From a checkpoint of a small mixture-of-experts model trained on Wikipedia.
Size: 9 layers, width 320, vocabulary 8558, 103M parameters.
Experts: 256 experts in each of 7 layers, 80 Mish neurons an expert, 8 picks a token, a softmax router.
Training: a variant of SOAP for the experts, 727M tokens, 5372 steps.
Below are experts of layer 6 (counted from 0) of a mixture-of-experts language model. Rows are named router (the router's row for the expert), up (a neuron's input weights, with its number) and show model dimensions 120-159. Each number is 500 + 25 x the weight over its row's rms, rounded and kept within 0 to 999. Numbers have three digits each.
Before each expert's rows: a language model's description of what the expert responds to; "gets" lists some tokens that make up at least twice as much of what it gets as of all text. This comes from a sample of Wikipedia text that the model never trained on. Tokens count by the router's weight.

# expert 26
Slavic and Nordic names. Word-initial and inner pieces of foreign place and club names in sports tables, such as Žel-j-ezničar, Sør-f-jell, Slov, Serb.
gets: "f", "j", " V", " Z", "v", " Tr"
router:531486485486508519456464470491442530493531503505503476519492508546544498542452536484504465492514463527495467498505513479
up0:521482516464511537464494511508457473503438491478512480525503512507493465482488495519502521490501464518482490499480497511
up1:522522508522479525530474478517521494529506520474480554486520521504523554511533465501508483457478495509528466507447530474
up2:536471465470522533464514495502510515472533471447510498508499525520541527476501537487478524525492497483453513436458477503
up3:495496469495484473477509489482475492571526488508510501475472519486517525512543502534475448494503522489497457502496495529
up4:462490446508509540495519511575508486506492498468502517497526504504499486472516501473498501492517485486502478509485522475
up5:515490507531544488508486522468481526509510527465510473484464439473449502519537523529481512458528529513478498516506517559
up6:527562497545516490522504463478491457540532480538525531487485494521502501479531500479502506507524529488504487538503524504
up7:512518519482485493504482485462484532520489477490448484518461524495478504534484497448537508480517475520501530540506488491
up8:489510507502462457526527504482481508461445512536530491495489516524520526483507533528450491539492505503466510514519480499
up9:519452500470491532538485493522514516448543473558525514507471518521497510526478523484526523525513482493490519542477534481
up10:520525483477476474489482510478507516448510458506499492484485488503488528538525495455504536515497526479506459477493482462
up11:478498531456526474522516472524553543550451522461517506514475495506467514479521517537496486471470487493494527448539497479

# expert 21
Digits in statistics. Final digits of years, ages, measurements and scores in infoboxes and tables, such as age 39, 2014–2018, 16 mi, 2.03.
gets: "0", "6", "3", "7", "5", "4"
router:508527520518508480502497480457548521504496487491482520486505542453482516513538475471506541462490486517509518507482471491
up0:503466480511478503468514508525518524507488478489515478510493528441481512556514506459487495508495509518509541506517536465
up1:507524482473449533527504504492549532509501481436507536489557516489525483495512509508484472506496512462455495478542529460
up2:494455492523503501528531463491469493535496479498540493507479510505479547477553491509531486545531519497449532511546476543
up3:465534475502495470514498525511524503464476446491492474477518517497507519500482504497525558514514483481491499520421450522
up4:414498525508506522472517517507518498509475475486528515525514521479454528518480486527514533512506476537504487525475504550
up5:493514498473464507531459482521542474480480500465495495526515545492479500494520489476495505542548490507490525498492491488
up6:485571504518516496492466535486502534464503471514526512504456457485534501513522497509510577531485509480536496502472463540
up7:484482490511499476528493504541480506505476493489518480466503482519508477487484511469490488494495485517541484463509456525
up8:489479516494524509509489470454510529528521483508495496503518454563505531465534479511544509484472468505456498491488477531
up9:525476438499489542533537487488517519464503515465495530450487473509482560489552530513493575479503533509488511542515518483
up10:489495491501452492524454481479504506518480466518530506485500531515433483499483520479507502506514423468526477527504494448
up11:459519521500533489507502444534543490559496499532524560478532494513527495515504529509531493485530521514494491521484478514

# expert 20
Degree adverbs and adjectives. Intensifiers, comparatives and adjective or adverb endings, such as well, very, much, more, strong, and -ically, -able.
gets: " well", "ly", " more", " most", " very", "ely"
router:449510478524512442525526525481560519494506478505497542504510529476472511517497499469480533473514505519500451470492541489
up0:518496496463494468461497470515469492493465478523485508496498503478529451557514494504524489552472505513483455512514534476
up1:495499512519493487503526511487504485513534500506458503467488490483522525496501566509436486456482506511517519533490496480
up2:515528459498521471482498495519460543462464547491478521489510495525512495498448440540484461506498504516536491527494492490
up3:485480514485518475503537540445524488532490503484490472512520505521495490516504542455529488524478443518444506519485522496
up4:499496513470521489553511487462503502528502480509496486541504505436515507513516496545555473492537482500477502534494484517
up5:519466481452487482536481490506520471465465488528477487479496485507501518517490503504489496534479482489537516488500512532
up6:518454465482558484512498529502519457492491497511493455475499492481528509495504528467497527488509516505497503513495500482
up7:512489498495508566521464464514511486497490527547455454484454567524451499518550530494523528502492498472515498478503526484
up8:506471479505498531556523513488484496455445545443493525523483486497443497514510525493518526480508521505478534542521484456
up9:496555512492487500483483543505514498509482484514504479529476520539485546451502532486492530480518514530533522485516492500
up10:517487538513529520499518521558507477486478486480445460502500496488536489474526491507506473507501519569508510485471489470
up11:517523465528485519492535497500489513487507488510487482484516510474493515469472523523506491448480523497508456518479479519

# expert 11
Citation punctuation. Commas, periods, in and parentheses in bibliographic citations and references, e.g. before publisher cities, ISBN, Press, Museum, and years.
gets: ",", " in", " (", " ", "°", "."
router:527535509519504494445528515534474500465535544523507450464508471542487461492520489505532448506508493551517535522493494508
up0:507506473506467486494525503559479515536485533514503485484512540456487520476535502511526492490480503533505495502484474521
up1:480517460474507485559429540490522529524515483491476553479526472486457475495500468507474477485505525453507491497514494459
up2:488472532473475515504481466525490485456449496524485504529512543524515497512543525516468523527492522491571487504493529509
up3:496496500478489473494512506508478469503561516468520524540472487543529497518484506513508491516518488522525501490503467514
up4:542456546512481527461494502522474531503499521467497485471467521508513544499471522499496523530485497519472512488513460495
up5:491511472527525538505479485548459477504469502474511490514537509449485503522484497532474545533466510489557522508466519497
up6:506508492460485482486490482543506480505500535530478504543516533510514526509538492521513553482563479494515503495450487516
up7:525512493531506512495463513526498516476490510506508507548464506496457471500488512516518472484527482512497492482522447510
up8:507472495507478493513503508506473440498485505466509500467471494517509467489517502522520462477485539528487523521504501482
up9:490503517519526482463485497497530471448537523491460469506509489507518495437506470527475520523512547509510529468482534517
up10:478524497502480501497494501540520476481520509478494518465490517497500500530533474539525459534539497491480514447537459466
up11:493487491468489481512530499505507485490490508470478556505470511532472515486543489512512502540476496538504472480506482477

# expert 19
Periods and so-. Sentence-ending periods, decimal and abbreviation dots like St. and Ed., and the word or piece so (so-called, soil, softball), plus Saint.
gets: ".", " so", " So", "==", " of", " Saint"
router:488469514466469521520498494485504531497499503507514475497495536486452466496487441518521511490491502521521501536513467511
up0:520512544501498547494495517509519519484490521497490468484513498492511475528530526487523495518527501542472545498519496443
up1:505476492556516499536513476570530496492482527520523496510460530493459506510479516446488472524537497532541466477531498473
up2:516499499476494493483480492516520504512519493464486491494489469480455479487514471536524501544474499522499461482552485499
up3:433530484507481529471493561490494467499521494527516436486468525559514503532492465527503502483490499512495478489469545481
up4:513504484454484491524502483517481499466525556493475520489475504521488499545493489521484539530478533464563494518512508547
up5:504519472490519514503500494494535455496514539538474537539515478528502463493465472531511525516494530507485477525466530478
up6:491520460446461527499477475521514478466530468487483485511525499490479504527467539533497532451499441485500515551484512500
up7:520563515484492502517439484528485486484491481468509470465494503514481527467536486491493507511493485514471531531498483460
up8:484503491486504477498500483501474487499448489526524521509479503513497493493488512525523530525488520496452512482516534557
up9:479491466532501480532572511463491498488504493505528505477500496466480558490467466532511486505503485505455517501506497517
up10:528500427515490507505476510490472459520549503442487466520559480505512471503545465502523527463504490504523497459474477489
up11:452495507527507475529477495485479473493499557530481531506490505496534498517476517503515524502490481481486505489513493517

# expert 46
Spanish and Portuguese name pieces. Endings and pieces of Spanish, Portuguese and Latin American words and names, such as -ro, -ente, -ica, -ho, plus Brazil, Rio.
gets: "o", "a", " de", "io", "é", "os"
router:499466513447474489463508464467507451548525579485482499470515515546484532526548419551505518531495515488507504512518477529
up0:492509470485489512501467500517479482513505512500486509511503476483543491474496493516504539471525484535496491482507474517
up1:446495492522493492494513509484498515484489532486517482501494483494530432526459468487452476480513524515488517481530529513
up2:544444469464511479520554508497485490543487506453481490491483510479515502536522489483549491480478497496420472542542500531
up3:486542504490495475507475490496497524500517463499470516455503527520506466511497502509547510519492516528507514504484494544
up4:521527508471497455510535453512493509500529471484495495465526524499447491490443501440536502509505457519514476486515498533
up5:526483554463487497473522481502499479523501547488514522479481492561481513540533473528485536517503524486461480510480478520
up6:520521484457542489495510514471510499464530552518543470486522502517482509533503486474515533557524472488485496524449541499
up7:496469484485473520465495518496475511512515504524512472492508499495476485491516528469507475520489480547548479534494507482
up8:457507485505508516501522491456480478484517488529497489499481482516532503534486534531531516482538511530478543512527533500
up9:484498501521518489535525539518492450527453518518513497506511482436459511454502500492539501536459527459518474486494532505
up10:528574553496504513469508460477478448495487480512517475525480489472511495511516479535505526532460525505493533495480461498
up11:538523473453516488500512531479528488527471520480482469474497511495538510484489516482491545524511530552530539513485498490

# expert 61
Subject pronouns and auxiliaries. Subject pronouns and auxiliaries after a noun or relative word, like he, she, they, who, has, had, have, would.
gets: " he", " has", " He", " who", " had", " have"
router:445547482503517527549467510519509513480525478477488510516470466509448497560532459517533516545507497480521519527550490509
up0:494468515496504511536455538506497505504487509499506466466483536519505539490536521502542500518486511503465447481523509528
up1:497500495486483456523495466537478534493488551550492493530505517512505475503506502523500495537518531514474520506512497517
up2:552501489490493460525479505477472470480563522516505510491503464452452516519497475541492470490472517506509503494485494509
up3:529551462496493463538491512494500514494544482504502501488498514557501461460481508579541493528526501486526512520515511517
up4:508503496448493479512493463503492508508532518491495471489507494515518566516506481518456546549481514483502556505514508485
up5:483498478469471503475505460518504463468534503514479489475456526533482493513496509539517541525484552492529501505498506507
up6:511520497463477458509486485536541511489510469460502482518501514513483499517516513474458487521514477486478477518479485501
up7:485508481499457488526472528531471504501542533476520498510547406508488519492487517539489509491509470499563463476513485474
up8:547518518494517502484505475540475494470503483537498503504502522543480469462502489492514521470538524521461495518492483456
up9:505518490517508477472496522505507471474469451480491517492486514487517506513506459470523469533514480500483533521492519501
up10:500501502484504475536556504487519524516457518500496505469499545452506480456497476488459551497518440460507494558488546500
up11:514504519509446530505449476488513478501475476509479459509503532534534505509522467516472499503507479498530540537489506492

# expert 40
List and field separators. Dashes opening infobox fields like Born, Genres, Occupations, table-cell pipes, and periods or quotes ending list items in music and film entries.
gets: "-", " |", ".", ":", ",", "|"
router:513467493527501490552473479507494489503494503485532530495448473467511494489498511475451483478475502495533530544487478480
up0:497508505492460491445498492523518485529525476489519553522531526513497490513491498554484486506504531510499516456463491508
up1:464520474507430501504558464510515510504491487492491494507511461505519555497532503511550435531512496482495539518484500504
up2:493456504475487469491519492517568512547468488474516480519508496478474508486547486510438541478490516476489455488526514474
up3:479482502514531479520468508529521471478533507510496495526549503484476491490483549488506469459495528501489517509492478440
up4:517463517467467500534496507488488439512468432493465503477487474488519524511480502491467550493509518532498533523482488478
up5:547514500487483500498493531487526490524508459515488479528490516498475532475556491504489560478478526508545487507504505499
up6:448529546499457499498494517483500507535522528511478524471486518550516505455459513522486489461523531500501479479531509476
up7:516506523546469514470520495477527526516501506487535537498520528471480543499493542492498495499531550508517486531504500554
up8:544481508527494525518527490488468469537508485488527485492519509490513520516527492494496528472532475472457550499484520508
up9:490544548487498522499465486481501493584554521517515535512507517473496462459543477465510492490478531529481532480449532500
up10:473520480494490473497525518509482483480494474494509486506449492503490480462520502502492473518530556553511528457514507488
up11:506480505543488506490496456477491450516515537511522492509519474540494502477457498464518482501540524459499526482530516524

# expert 38
Copula and passive auxiliaries. Forms of be after it, which or to, often before passives or predicates, such as was, is, to be, became.
gets: " was", " is", " were", " be", " are", " been"
router:454518523478511513516506500524530496463506455497478502459513551495457487510509506535519514505489540483526510454506509516
up0:488439504480529495537517497493475480493495500477456586528504497483465491477482519529530474513490472518508488485486536504
up1:534495481493500537546500451509532463512487509485443490489482522545564469492488545535511532489472542506516466477471535488
up2:497495484526472487517539524546486517511504546516444488568535512517484490512469491454484434451483460493516457518526531486
up3:496454524495482533486528496501504527503526506493536550501508508503517529504527515516516505493466527473530518483486501578
up4:467495537470505465512479499498520535518552496512537482472530495528491508466461495488512483477466487537451496532512508499
up5:476465480512502472516530512509493535535514504477528470498498487471545533498513532499496526492479525504467515500541518481
up6:493485540509479507510542517495464491488446481508535519480494511499488522444473462490523434482508507502488455572468492471
up7:517542527483479515498488450506550485463464505468479478480474522515512494515517541473512502486511523497497477507504505492
up8:502493486481529481517507513514516503532494492499461549485441542532535490485472498543470517516504509528533493505471515519
up9:502485530453517474500487492487507521518527502524519503508458474513477498476463530475501469495504470518482502530501482488
up10:493462546522499499510467487529475472469511477476485499534503512546527507512541479507485518501492505501490502496526518442
up11:544500488494492502534425516522461453497468525485524508518485480491511478520501508553466518511470476467513469527498504463

# expert 29
Ordinals and score dashes. Ordinal suffixes th/nd/rd after digits, words like second and third, and en dashes in scores and tables, e.g. 4th round, 3–3.
gets: "th", "–", " second", " Th", "nd", " first"
router:540483471528523494484483506482507526511537479485518527481501497439528520433462535532517491498568526487481511469500491503
up0:479496461522492541509492494508495502488498489507498550396530540470544508462470495484510484473514483507522548507470531493
up1:474478523494519523515515471502509517496518471493500495479497498448517532491500507506446500472492447508467528489520527528
up2:541489499470494498520495476489506506521460501511484531436509491519501538477520488506464502502497500517501507541505459521
up3:499475518540459483525484537493456518512483485487494491480524526478480525510517495471536478515507508536493488504489524513
up4:516497509495533501527501508480506529479508506523520492524526483501507479495555503520535485504485494485510525495486485531
up5:529492463506504493468488457518502490526557497520518487486481526501527486510504464440429532484539558508532496501446489495
up6:470536497545487430490502523519500505527461517505481522489487533518485505497487505504480492456492481483547490516512495497
up7:481548513503525471507482540455489477549481514538512507480499533508481468485486502537513496491512525513537507474482518513
up8:509498482527515512480537510500468501459490494496508485539498504493504484432532537506465518524460474525469476484497449482
up9:483548482523511453508491510516508476494508481468492471503490479509514509469475475504494512508510528549518507504469522508
up10:518542451515490516483503504504493491517505512505502493503540520510535481522515509518476478491496435466519502496510491453
up11:470471468533499502504477502472493473471510501500479495487464516478484508488477512481442519485554541514508478481506465481

# expert 41
Acronyms and code numbers. Capital letter pairs and digits inside acronyms, model names and codes, often in parentheses, such as VPAF, SIPPI, VF-32, US 17.
gets: "1", "C", "S", "P", "I", "N"
router:493469508505476508489515500485506505535503500507496473464442529510477460512495502480541471500493487491501471472459495464
up0:481508478472469517482520492519460500512531516537512495483503491510497527555529475515508500536497497562517528512478476482
up1:524514504475489466505467454460446451550497529494509480509522535502500501530520502537512545511494488492477476490536508453
up2:526530494483510444539488497518508514488549469511559506470523456491481494525519515504479495480489527486527506458491447497
up3:470499480532496486488508476504511505513494474473520493497555508532530548510488534537529515497507519462462483513476490491
up4:543507519494444485493460540516493530552486491530506532502542509507572561503495498509532502461459494546531498495503505453
up5:494509457531502513493498551497508458502485479467479513498508518521511541483510497503526527468505467465473472483463476458
up6:493504443480463494505517482478503521546537518477489494480463489498550460521504484475532519507540545478468483497506482506
up7:493481491538490533442512515530488493491542508528529476503444475481496574477499520511568522451512480475474487518471510480
up8:557496487488458507504491529474563497517466498476473463443520535522511458479498515492487477537527503523527501521492479544
up9:473461515440492493502497522511531542487500498541471533505502514442492480510540507515513499481521547533483474481508497503
up10:511564502540486479495518527497480510507442513516506513500491516515498491494462466495499454465518518474504509534479503518
up11:512534489530493504511551513460482472498499531499493509506505493491528512487463508512510520521501474479466492481487515515

# expert 31
Abstract action nouns. Nouns naming processes or states, often suffixes -ing, -ment, -ation, -ence after the/his, such as development, construction, awarding, abandonment.
gets: "ing", "ation", "ment", " death", " development", "ion"
router:497495525528501499514538501501530524505486482486513488509508513521512499539480497503493526478481513514507495518533487499
up0:461479509500507508477489494524497471504461476527502514486510477464542509511471461499530532538540477524473508539494485530
up1:524485473511481529523538522488491474500488522482535507535492515526511498520486527491494528505480512491497532509505456520
up2:464527466483506550479515470488541482494506493453483508475478476543486523520492503534548543506506503516444500507502487520
up3:521504507468467500484484526486507533506469455509532491470514498522522476482536522435494520478490480472447497535462494490
up4:489498502536521499528535472488504506495453503472487510520483441497488513552548520496484472520483480503514536517484502470
up5:481463491503534503531543506543463485489473501502546479437500541485464462474505502537478523471502497503464516506465499479
up6:538542511484518556480495480473514488522445458533528527503492512525481472487508528528486485511500538518510509513473510506
up7:491490519498508480477481477488526472495481523471471554492492516482525511484508567431444538529530526475503532519558532512
up8:492480511532508541479535509514538510515502493493552492475501511508515476502494529480459519547437543481497509476579489514
up9:511470504510508461493523511470498521479484519497500539495508464529541519477487457515532496497450510473507501433511515514
up10:495529482476506482518525511535464474517503522519507500497480575532497518516486538508517480566502517457490522501498490475
up11:504528518508511522467515498503514500483487446517496460521477485506519467518512494436440451521532513493461514521495442498

# expert 16
Sentence-ending punctuation. Periods and closing quote-periods ending sentences in prose before a new sentence or line, plus section-heading == marks and New.
gets: ".", "==", " New", ").", " ==", ".\""
router:497472507536482456520490445501511534490490502487523495520528530530508489531535521467530490522504471523463501520440521520
up0:489484476487529496505540511500491474529527486490495537534479487468516522516507508559507483519493486520503462459507529472
up1:501516496511445504480505480535464486487508517503485514510518505493465476544500527471494509509484477498510526464493499465
up2:504494517503549446473502527550517505556533538484526496491534508516503517531489495499497490493527532490483510532492537518
up3:495507486468538511512491482504484485506482514532488493510503515485510497501532509482494526503492523494455503478451520509
up4:480503507515531483463480523500479479486484529513475517494478483488554481476512520512492530543464528495532514520472484486
up5:518493502505498472497497485546512535526483516508518484518458466476508509499457494516488489479457527490517493523504525470
up6:514500470502482471532514465517510499482490479468508509500505444497485518463558482521464497483473493523509475493507485522
up7:487504491526457492504496544489484492518513505492500476532470532508507468513433500509522482516519508537475527495481491451
up8:523523521520509469533538508520538485476526476505425487478503489496500505507504524487490510476537479487491445494508538496
up9:489540463483510506513521481476510500488469517480508479510528466478518519489494549513549508479517563532508460501506501528
up10:501460518510506504485449491486509512509526518518547535490441539497549502551509495501489493496515472457484469480489490491
up11:511513516534521477475482528465485457490490494487514469512495510487530510475552494418493493504487497486452478508469462501

# expert 12
Digits in lists. Single digits and dashes in tracklists, standings tables, chess moves and years, especially track numbers like 8. and football positions FW, MF, DF.
gets: "8", "7", "6", "9", "5", "4"
router:475482536476495537478508489502502499534525546502494491532494507497465528499492449497550503496515481504520473510475515502
up0:486483515502495515535498444494476499513469489485492499471517503484487501523508522487498491543526497559462578538510465503
up1:516526496491476453520534507543539477514489511506508541488492483487514511472519522490516516465496483465489480489504483523
up2:530521482500488508472480458466457491487495519556481538499518460523491519496517530503491522491497512506501528537510521473
up3:480460518496494485472471568501526514546522512511477528485504485487520505457470505516531545511494507506536533518472511453
up4:518534471497498563524495491564483548504476508488519489474483465490513499512560461508490514527531502517498514480464487473
up5:507536467478520525517513485498455501483499518508474478495502494504521479524513473504497455476479486521487500469492538478
up6:448497506516483488464476502494447464545510457548507492506500491456499479503511512497498521470493470505499485492532521530
up7:451501457480449518533473496502514476477526536552551511499498490557509510514523514492505518538525509447517508504515460532
up8:475488507511491511508500478526515474517491500520481515488480495485531530588491498521503498482522550504479498539495501507
up9:483536529475517488512518487494485456510474496533471458486485462545521521533497515517523526482520519540501518466521459442
up10:522464477524453482503470528532517512491519495482510465458516505535508471483508535469550501495514498460508492487436513492
up11:457496515505541502512505510519506471480457523499496479494520510512476518562482532500498508492476479514538497499518473496

# expert 44
Coordinate and number digits. Single digits starting numbers in coordinates, tables, scores and distances, especially right after road names, such as 34°50′ or 25 km.
gets: "3", "2", "4", "5", "1", " "
router:505452523473497523484473547453469487469484497498456482488505535532492509518527484500522502532506499523538518479483440500
up0:512560526473478525474537534482464485526522530503475488505514504490507509533466501498496505529520486532491533513506449474
up1:464478532490498531496519484538529489488482438483522532472460535488505486478480527507482519502496485517469482471494497506
up2:495462493497515501461545457492495504497525482516491479486520514441504525486473523521502505492531487510497529516517509523
up3:464539479529491497465522479511472489503507518475490493504481499520510485420494521520527497523448459537482473508501488501
up4:511534482502529502510454512515493477495490479514498475497480431479452526496548498512528476530490506489490480499485469497
up5:536449508532490483511520500555488559500496473518509504502506520512492496532508490489495534531505486517457434490512491463
up6:520531495496491508520486536487524483533474507536481507487506481519591552492490465504525482546512481476494489485480505516
up7:479520507529507517479465507468492502529524500465484537498497502500486508487424454499467504483512548509505517475461456516
up8:489529526508524533543480488501510530462455514514536510468491495555518555499468469522519478508507526489496453448464519507
up9:451478490510510446449475472468478456526502488510483493464481513517560517525482511515489516471555466507523471506495507515
up10:531537510504515532540502489500511466499487445506485503501452436508496496536518514485510513499516507535460522498528475498
up11:462501513513484483479491497508507492549498509514479500521519538522476512534500521514488444509468490485486487519487526485

# expert 34
Table row pipes. Pipe characters opening table rows and header separators, plus infobox dashes and statistics words like Density, median, percent signs.
gets: "|", " |", "%", "N", "^{", " population"
router:463473537473501511502500440489494487468497482491482490474488458521488539485552464491490462490521544526509526494554544520
up0:475483469496526486548460466504486513490516471553470520507475453488486502528476527455527500494528550484496510494514471507
up1:507527509538509501488512486496499531523535517513522484483486522487451428506531498468500480487504477503475554511504510462
up2:456441485486424529461522496539478525537509508479537512487509491474489523503455514469478481489496536501490519501498486516
up3:525511535482526498533497520457458526484478512500498475503490466481522488523460515509453494481477491489504509455462536537
up4:506482505536522508505559544480488480522498531491498534492478524533486523499486466514470455509510533505482527485501436461
up5:495505486498519489504485537435485510536482507512545472536460490483529490491525486535480485490512475436503538520531537470
up6:491554489501530474490525480506512524490485467478510476536439471470505518508515521488505478484459498484521481514455484455
up7:481496470480533518496533472480469448466482544452505485483492526498445514519493459472489471508475497529509515496516532500
up8:490514510453492505488489487511476537464467498464473482467502517471480483511517504472536506475502501479490509488511461533
up9:496528466488502491505448503490488516507475486461500529479460494536480515496483497535559513468507506489493472492506475485
up10:516472483516505484488498519499490474503471470503532470510496480550494493468515531511532508505531522520497531506502469509
up11:517513492541539549524493493505497525471550504511535523543514488523530471505533496477569529496508505495500505514499482529

# expert 56
Section and table markup. Markup at line starts, such as == heading markers before Personal life or Plot, table pipes, and list dashes.
gets: "-", "==", "|", " |", "===", ":"
router:464508498571519516533415498492496493492539537485523505466481479458501517482463531451515490499485466475496523519506462487
up0:489506553490474492514511496487462485500519551476498504463491492487539538494484485550513515463480544468507477459486503476
up1:501495496521520507504538481521514488524529504498491551460506427547485550473511508507563478516480545521495492505470532486
up2:508505495511501508554457495540484524541479525480495453515499507481491551501549499476520498514512498480475466508457496463
up3:492525517535469493497487498498559513522496506499498539518541470501479482467462517464476502476516529492505471484532475478
up4:530502507513510467456532517489493509489500536485495482517476509464477516491512484468493478480552477473481476470531441449
up5:498532551455491531495523434480518505535515514504470510525525463503510502458463551516489489471484483535542476506504496501
up6:497510506469524488466520492465509473534535497517532472468509483444461542471473489507462520490477500530517505489519520480
up7:488413513467480499512454532502505493512514541476575501516507507511490537497482550461483491513494493475469516470528499556
up8:456479511502519523493514427524509506481552504461476481536537506506506512528477534473503548488492548522475479521523489538
up9:458550529465502533480485458490511529541505493476491476530489507508482511532498515479493515521477532474468508517502480534
up10:504513521545526519516535467518545469466503512497535503504507467514523517555492510492504506519554537476536490543484504513
up11:465469466498481495479523537483523500490487507470480474519488507519524498548508537510504487494497512466511483497444439472

# expert 62
Periods and inner digits. Sentence-final periods before section breaks, decimal points, and inner digits of years and coordinates, such as 18-9-3 or 88.5-5-8868.
gets: ".", "9", "1", "0", "8", "5"
router:512476429483493472499487463517549518505449494491528509499480521514467450533503488446566500474523497499500540475464473564
up0:530476467485490534502477507532517509517535481508470524524465472472492548482514494489497538469522517487498532489522518466
up1:516509531538467527533506491506482455480516483465510513483514519466540459533486524509543482528510512491482468502504471528
up2:535507481523485508457497553495517498499500495475459504495501497490483467515489529521482464483498502504523500500490535484
up3:497511468532483550500507499476531454504503515482528506486507472487529474515508525468503502494473528540475520512469504517
up4:511490534480512509533489488524456510497471494490498479473509527418491506474523515505504501566495462539534484511480461517
up5:497482471502507493494518510502532479524480553491517518462474507532529472467505474510524467482494534483518500523485486515
up6:513496487534538460475492447500481515486505504503468503507480525514478501510456499506488516501516486500469530525459567475
up7:494457470507496483503490528524524481498528488486511531479506482509479506490461566514506491501537519498465504470536525508
up8:493481562504492501485536472548517503494483477491532518487487477517481468516464500509485513498492471493506495479532488522
up9:468503511499466488523500522552513483500504515491491529543533524517465509482484560520527519468495526481472491487523522509
up10:517465450455491477521481484543458530513529469498509481487466529506545497472499492490465502493509418472535464498508508477
up11:519486500505532524454509500516449478518489485491447530480485495462479544503481492458460476472487509503497493509515513441

# expert 55
Plural noun endings. Plural suffixes and plural nouns as sentence subjects, like -ers, -s, -its, children, members, people, they, before are or were.
gets: "s", "ers", "es", " they", "ations", "ions"
router:513533533508508510521510500547511490504502521500476464530498515519440486501512523471538480502495516485473481510520541498
up0:519459495459493492480474514498486517501476504532459504547496529527462558485489467503479482477449543547527537476525531492
up1:515460527476487498527474510490498536477514518517492502498487520508470526540527500499506547504460499498489554572479500517
up2:456513496502498508491519508485500479458464492533506470487483477506495488500513513476474509516563512496535520512498499495
up3:517497513513460466492469504485492486471493411482498451523474503475485524430555510560469520510494487535544530524508444516
up4:495524493490520478500537453497534526507507548519508495477538490501471521486485504485474527533523507523480520494482507498
up5:486527488516489538527479538491479490519528511512565499468515505526504479524530467477493498516470492491481502456487474482
up6:496503519486522491545522539479471500472504485451484476501514496513452526489526516494462515464526491491509514532511551499
up7:476504473481496535525458461498497461459484498541489522487558528489516588488498461500490496507464493523492536487538489502
up8:477517489484513473489550519497491479496539529508551455502471510539490501493479501482487487504497538531479503510534466488
up9:482491496492537514518486483544469522520572486469492467506506506522503507525542514552500504503481457497503462500498506502
up10:488504475520512502511478502532511516479516529487484513451550469500465477480479505516467495484489538485513482488418513513
up11:501503469497452483495491465531553476477514541498466468498484497510547509492479514496464535484507503510488510514480502495

# expert 24
Acronym letters, line breaks. Capital letters inside abbreviations and codes, often in parentheses like MBChB, MVO, UBOS, CUB, plus blank line breaks before new paragraphs.
gets: "\n", "M", "I", "G", "C", "A"
router:509478493477482519486559514512480501488533509491461491471453519522501499458481517515501512482505476500443486510485507475
up0:485515464505499518553501490491488458459494475507486456485454510476531558458510488493477472529540493526426517479522472501
up1:506480484512477547496524573496489483535499464492460482510493494503512543522470516502488496491503498458491499520532542481
up2:478493529510522513501509498501503481483542478479508447492475482523539529494520512508563505480530495478501475471527484502
up3:446493497526479503519525456531470510466445477512493525512487531478536508527479528454506474504482497490503530511532514501
up4:482496507506470501446539511498493464479492506502535526498478470524511512478500499477470534526504520542481531458502505523
up5:526516474469501514501495502500474444539537520458488485474450538490518512492523508534502503477482473443495493524507511516
up6:524507514462487500502503531533443475567544501477540456494492509539434455544488467524481499543485504434523469502529504507
up7:541495501465562475485517449528517432508539481494501515465536550483499489481542484522501557544465479464499432487472527519
up8:484512500507539502501532532495475483499523521475511523474522449536511499528475486491495544483497497521494533502518502499
up9:500518530437504506512550500524517516541514539506502504506467537466496514456454436524496484504538515507492494516466524493
up10:490493498524482471480483509487552499515493494545478520444500510474473479504505517434453505493519498517489512519477480535
up11:481479482522503515494486488512477474506508486483498520492511553496507511500537534484460558507501492541475481544536470493